From a checkpoint of a small mixture-of-experts model trained on Wikipedia.
Size: 20 layers, width 192, vocabulary 16384, 52.8M parameters.
Below are experts of layer 6 (counted from 0) of a mixture-of-experts language model. Rows are named router (the router's row for the expert), up (a neuron's input weights, with its number), down (a neuron's output weights, with its number) and show model dimensions 0-191. Each number is 500 + 50 x the weight over its row's rms, rounded and kept within 0 to 999. Numbers have three digits each.
Before each expert's rows: "comes before" lists some tokens at least twice as common just after its tokens as in all text; "gets" lists some tokens that make up at least twice as much of what it gets as of all text. This comes from a sample of Wikipedia text that the model never trained on. Tokens count by the router's weight.

# expert 55
comes before: "\n", " ", " 0", " 1", " 2", " 3"
gets: " |", ";", " 0", " /", ":", " —;"
router:530481484511560494496619507494546500413388474459543492524577445431510512558466497480383475550498453527448497517446497557509490521537482602520428495549523549522508481532442472538562493479519502584574506482461523516449462475507458435473444446443501528477480483476522644412465521590432592499512483448492554424468506523542474545534486513538502425584511421614456525495564501524552446529520556500531580483508480444476580533561529521529556532498457486523432607553398537516624554522554525516529502461451674407457552521521559517565409481528458491612489415489537571537476524505493421505
up0:506450339433435502476453502529490561479502476512559538532540439502464504464385547419595491567517527543541557450541509464490395472393480578501422434492489452479599414470526491575505489524498523530495551511549512480446464500450464507489441359480455492500509488548610484426570453516475471492439466460545571499510518536514501476425528547517444462451494502558559491491493564492535476573468491484454533469506555567547470496511423520561457546486566465489537479451505470459654548557579541555465458440505504502635483483424516591540465581494560588564553459442504525447516512588389501447
down0:437473482525505506448573450393500553477468427469521529484557525500488511482524542472498507487503589518517449471438485435483491552543488600513479548437483520438512491464458535416559500492450536575511613505522566527530501519379413423531465487495538541572449517472432549532467522556444565528506400514507522494479576470508461556538494489462520481541597537608499480545493503451460552529475488529439502574448457551372659565501503494534525425496458506513518517485477442461560502488524527559529470493431402490641599423423475598534592475441452467487449549501586524640566450532517523556
up1:516487514588469521514507524548516515465540549433429532509462521491445551525522513423411504389557545526492508590434500541462506519519543602469466491528417557482490530510518504504484508441542414496506516642533554517449563471495550482519549516471542472582488533522535488464534502470471488500550458474488493492582499401480389538441432453548448506540530427518537445551479542455520506432438391553515452552465415454448460500580484628466483569530484400544578585523441493611541610497474451499517501477488563510398516443585453508544472601577444505489529399428490580465485489547598555430
down1:559587482524438461534482590485512420470543480458535518434568438525497587415510498557520496472474447487541434452504504486563509506496498518444557449519532451515474379468438612547489590385476432528556513529507526497504581530391485450460469471530558475476465467476552571510473453577419493562539569501319547438507475526501514463474481526625498455538503493483481522492538488543503515545462486461500493441557543479553581523470451537533580615458441604584511554427526554485530540598537436497484489413455451434554520511403460591509433497509432464475512438421474484504454466513484465419
up2:514547546524502536402471565502490388536520578502602459408529601552449450552530579520436597468572548519483511538507531520546573549462342490482454431491525469468384470590559401501470500510496491483444551569479550465585567439492501495521479494479508443483430382469623464487551515513498565453495518444469547428462459514547495536459505529460527533531541434540495485395522573557516490556514475508616465547496535492512461519448526428562424545558534547504507463454534586541537495483488509508520493564512460467621510533498461484570429481525495450447601485556592521539474468492547437432
down2:486531533467534457415549495483510518452448408549531497508493449529536444472480419455466627404495532482382463460456497545503433394515484491532457482535528545439442524507625532529474429602468471527478505473469417486596515486596505503503494573451571516532398404466450442555581465433534433447485546500497514534556501408470473451546513467540506518550439398447476493558534447573460520494491502620499543530438416520459482526413495437513492487379485509573505544453551498390502496458466452462514547511426448503534570570541447523526542525440532508534522508639438576520477534485537551515
up3:469492544578509542579541498531512460527475511601468460536418544507396486490565370460490406518508470501462465512535521611460479458526533541457430504614485483536462550519504491462544397478455498506448490533525396510525479548483424445539453434584489464516573540428503491453502550549485473464477394477409510509500458427525506567507493555587482540454429442582411470462496544501460394559488507468545539468541518494508506561520476439503491560648462540453541604612620504579454464529455416453519592534504489466497456473407524521473490558562568501582513474537484567488457498466487467557
down3:557400466532447566485531532463418463561532537486467427498517441569474473440489531534494616485604537557540499446497420496501508559580492521523560498560473509554468537417475413515468525492510519530608526400506483451540492603452506506492443504500395523535501454509505488447495515506436519593555484492602518474481601540493577438500567473514484521547503410436506501578552471416484629452454491480558467490465590515510583488439502517487476560449528378497549468492499476464479545490437486648549554538501443494450473536531473537499420472377543525502627499427523437597554469472494473500
up4:461408426504501472491515491525478498501509510643448491554488513497496550571471595482448479496490499503546623576557531487515560456453533512506534574524538547432576517549517477451583589475529533473580586564449448456469343481480581517558467526464500433475399629484483506489516544504393508435478524461588598510544523556495517559528504490474509496437570434454549452455519452484470536477414410544519471458402517545558507527519521519442608506462534431477518476619551453505505479493584457514495477470461492473503578478509477573506423392510559523498545599535507481543526510621496493498
down4:423516431487532534587463417507476390572539548541541544511521401433406551535520639526585577536575432541471552437456507558520477580510465531403565468500419470420636482452479450489427492472532542583456426470522523494512380505487509494519471492512458482522420531452456494486399507492486408557530421464520473518482501615476495521569483556506477493494434536459573445486528472478493449561424474486439500562578611498571457504513467439478534463477449436482449523470498452549450543474532555552498520515542499515547569412535483584480519523500388572504509485487566425478536441491470525531

# expert 47
comes before: " |", " 0", " 1", " 2", " 3", " 4"
gets: " |", " the", ";", " 0", "′", " a"
router:490461443478575524516601493514538459412504462484445439478434471509402449508519420552395596465543532515468508532486551518511464502495512490407455441427505460538381444505539527525552499486490546580536501516585443539394456485477491359435526524478410539534473562494578544431564584539476548529514439540488571463547541475518431447464520431483487447547520496565444488517540562498493410426521486510559515533534481452373549499509505515400547573517441522461494460608457523451582547496535514529566433535515579473495453542560585504566536494594490484514457470580477531427407494586558489497
up0:351569552473494564554573511451533496426471483439482470477429500499444477630534462583477567449498568541477515437508453533405471527535539476512579567597499467562531506528481492494557444480522422481571497482512467411420449554498506442451438543539432519496482604458541452552539530494587521504498432552517514485465479513507484532517471481497501532468502392510528480515506458476454399459488432495566461487507410467466532487497491491515507611511456538509484515567542555391387507603527463583439466458631553442461505509523602443537478426480551530633437466562475464465581498458485518453
down0:502536542571438495537458474547512459475564579524547508571503514535497376518540617535503429526539431480487448535522500512567415561532552543472525622605533476467474535527471556542495452452543577527465547469477467499615416482465514516541513504547568568579442487445537498452523415506471586521481576508443413515559432539504478519530532434428533469525462505618480399534433586462443581512480453591472594529544606523508481491471455479549458486539486493520544489482486456502460578621454468472358547438537489544511405472477602518466494522499493447571474450479494482551568524493500546484
up1:509484507524523399430448537525530480445471467434507462430464466499520644480529529534469522593628580462494593516479569452502599536502425546428477468548351487590558521422491435402518487476597492429558473514404480481453539505642495454483534557510567555498546459523506459533586554426520492455490590491553532463505435534491477579465460547455495490543497582465515501463481581521505512449511527564543506471488515524488482472530505501445431486532514478547531491531548512448495575428525439527485424578491531394418579567479447600517476546489528438487582485424505532483459529567512499561
down1:502529638518460500466494520442585540491497515530483552539502468501500525549675498620513462483547495380574526511565503591555458507613478568555451506440427499592473498535512572534492492416452509623549504503467515527466496572418501505509497425552430514482564445523479532447471473504550491476419553480458568531534484563416504533458525421557491416502521577522562602491465461458525462550413617512498506439514512510529567589515476538459587454468556539479522494477493520508458475459494429472534482446496437518463488542560536493425527466569539413416459537470616451518513492533535570451
up2:516481452496530458442473409559436465469511478476522435412425481477557442483568479414536514500523510548555528473431457505514632512518474576493541452474560412543435417537540537519422534493480492469473551520553523455582595556528468495551405421595465490536541491513537453511482470501423535486446431536532555383542497494538462530449499565610481504567458520499531447485517466472467491458535465538529531550497555375500418507495493381508492396455658505464460470458478562499584521451510524513475437576525458441528486501492546570457585568486429470496575492489583416528577523405504457519
down2:503492560537546502458513530582459492465586408526601529521487479579541637504495561470449431548514525529484511463564479504570475558506522426536525568376480480527523560554488533485501550451468410445456485489636457531555461461503560498361540561524438522445400490495495541613523409586372583551501609558483487472483560551471557479566563422520501484476495464533541496466479440548493455476584527433526547499444510558447457500564578465479504492504464535409511545550546508478540555526483606543462469521525521568526535574488503464512514511516558430537509538489472481431609500537563546506
up3:503501415511595454487567451559529459451441483537536384539480488458470413577488522496541544439500439472453491552507524500488515596479549488485458482496530504380404501472447652538520431495559534483499480506503501471453555479430449480473444460506464433509375557604486459520560494504442539578442459515453477442463523407507458413444489470506402436508517470591474568464526514542470405554557458487532433692451496440495517524495476568438459512511512477427540431464557413505463504456505485506450458520518533569490540468452515577435501506496473577460524500544442472449575545475548417557
down3:469475508518450582526550535415525468536489540534434519461571558456489475534445492527530509480464413511550530426542509435479482545585552468525460468454633392568515448449464468490507447483590464491542435500493438532513539434530445468515572521406473497490558464370448440460429462492425492601506447551527547537486527622495542474522421521603478515550603440523437538485515543543523486475479528433490550542580519541527494492574426508595399476451575520453505466539487409464513455531611514588547510407527502456594484535520518525500437531477504534439447451458478493584480426391515479517
up4:500489497500514587579542439514406408497478517416557424537525429537494471493431463450479483571473504569496516526459501498565495467525424488606573530458459499505443539541503534520470441443491479494437410420454478511515495586469437475447572448464483580533508558444460469495510539525567365508494477563601551564516555442490437530398539452533483557594504528561434552451469520463545531475455499529446446485470540533469485511493487568573511503600480493491468468582523535416493531473498574471558418502484506495512447537419494382433533456646524420518572464471455531492584581417393493454
down4:461480364439481544524440453494502542535470558495540466552454471523563509513457436432493478515344454488466468479476595500436532453525433489489430512508438438490582492494571622459599451549417487514551490510411515361514433444485449533514568540489536481478497598585529517516454607543526544502555571514511449543517447464500391569626466563544509504521587552502470532479495552444446565522493494450453502536486522517549483549586445526444601496536499498513559560511481480567501462532471535464573392496466569408486482474552480559552499485489505478534583421567461444474484540474506433504

# expert 49
comes before: " |", "\n", " ", " 0", " 1", " 2"
gets: " |", " ", " 0", "==", ";", " 1"
router:518445465535559513537584494468529542526454511431520344603553442469444414486517495491464553527445526628622477502432441566455511444515468555445516514513444492566464482460583502459530547524532534576493498469536478452472487503575484460516527461400481509577415424483541518499533566580508572577459446538487544513534429474524406506519510467497498349585532512569436494512499525533570493507526522513528478499436469487490520404536590520452455517434511530543504551593443509534573564476567551484569415559491675461446543556502520502492449547504455508583515508483484496480488477463505405534
up0:532492452608436425533505537495572435460526511427479499491428461506527421495414570504464445534447534500497481510437467589477485510450540457423577375546511463484471601416501567560570468476452498440546489461546454447509521478493487513421532411471564475505560506508465518529520452519550478530486462510558427472464455406539486444476514541511405568508541456524445559542512560443519500566566555430477555528504506533472447490364495478493526517580405511465512435542561421519587461445459516525564439529489506478432510465400435475481497480493526654474418433530452488374520373511491550509
down0:444493509492501456538498473536536456527577471498477488535545562521501584479495371399451426460414518529468550439472448490437474455533585479520606490523557471501480577576479535491525393555509511521527448456508539463477407458560453553543498451416595469501606515501501641617530532571423469544442450460510512504619525534452518473522460478537491409543474487552464429489452501485524463486500487515494410568441524532537482565507581514566546537460408458517485401496418449446508512535565378519574458454498577482509558451496477437509528525440561471445579439497547446467437511443536561491
up1:476453540515491571500497433501461519427576433516410480510545484568462440546529602492478455550549513544466496488539493523548580412456508519515492445495543430581458535455568475559562465472364548576459464505483512466485407518472567480394467508606478624461476426514526444468547441549473493482521460436514523483529504578489463494496562541404585539485434566427511551530504573512567522516463555444513360483614643460441491523547464567435526467463575477518585522539519514464490554441599483559546475508522510537540552534572470531489428529466495455504498518585552525530569544423522481492
down1:478453473550493445480537463500467520511514472524378505538483465474526462494369576485484533470452511439584439537481516513417529551442509431534463458516551436455489484418494430510502531514465404455547491542554494532504492527502494461439433485467461479468509524463489481569494486543511501488513466449503537469421599617528448501517508595506513495397529418504592467545478461520478471484499520407420434500435608511524523483509546348417527463396533486515649516494506482522560536527496497413376424568560485612493460534553548503499466523537518533414439548436598496511407449505541416567
up2:534468422364450495509546517537507479570479534508465428532363445421471458532584547543465528490461541496596469492545450523552537486539475520611490555552467517553516522443598568536548505462454493523535456575492500455400530460438452472505483500479447505474420486496501367462465545531498535496511409531504522536426489462550446446553396431440523544551526480502462528520499462560425476523639546487628441475515567537548563552463479463482450498457448651579451518492525544522411449608508431488518447563547593463469469413536545496486471535481470499520454482493504516473464508503452523427
down2:522524503494561555557491489534501499521538552482481528526606467465487495530530475541511437505529503562525496487438491397486476541582528544581520518481547480499441562507414453494583596654606471481614487435488520430603499486493510483521564548554578459479560488432558422532524507546416501492465481439523456529509558618534517444488389500456501449473562504505429442515506528502470532418448445499441510508506555441543441472527494525424532518464517441585585574516542479487461591453492426558529514562636567523411504460534537576485459547566459450522544556537449444576519460430403521554
up3:490489527509514519528594617651540440480406491399509535549485470550548445484482465480442521579558536471480475521521510511496476566524500629523604409550429545504434406492480498467481537514473545496563415525570500530566467440556573449480523542481513490512425568587500510514489547586433538520412500487515563556529470420541442499508402430541485455553535430463484520560555492464500490437571467524556550501528427464515520523519544556491487613532449518517537512504493590453575614565542585492479506564520559478416472476497482506449579604557470597469544476512473490522568499541535438434
down3:441537512511480446423496442540516428499442494543484577541448450458484443442547534627506503464373412451499496500539465448532399484549474414613442529615509581538505468548499440472548459476436539454492448541544452530437548519503510492579551569640533554518398454527568471490493527541461509485574578489539504505543484432519433404554472418484550540485479464513539463486526534504484470455570441545518557530445475597439487442500444433498479581537452538525540408511477471460456531553434595456387521547517474432438487558540508475475524523545469500528533610527474535553458502528484529607
up4:557447483569592485597457520603543471460495524418496479508482502546492431492561492459494629505525610489527514552517385498516493431526522462517490468508474529486530426557547501416525420508558505557516364458502485523551518434494532502474422526438473545529459521517556552436530438511429510415520514546516576491491509406483411570521458508477497611491411547516545475545557491432459465433476421487515520551419537424407543462447512567471567499533508558544561450501415480558541531518427474450534513504433568431549580459474497493565570614436541474499444549622516503451496544524551434540
down4:565420480616480557438495613424406512589483593472556505525499567571536570589503439482516470452406540516609525479511453601509542457522359480516524489523574458500479478473471566502515378535505509475466603605497521494465429555456454445505450514459564533564528536514476560505521537468553577457462522570460508432532431484536465478547485491460501518579510449495438521590511404528527500479432566484565448476549567462506492454431501499567565526484500438473401522453498483567609492483506497490536510560527528524561570475485509487489495469489510525556540461590576518514547540419536379466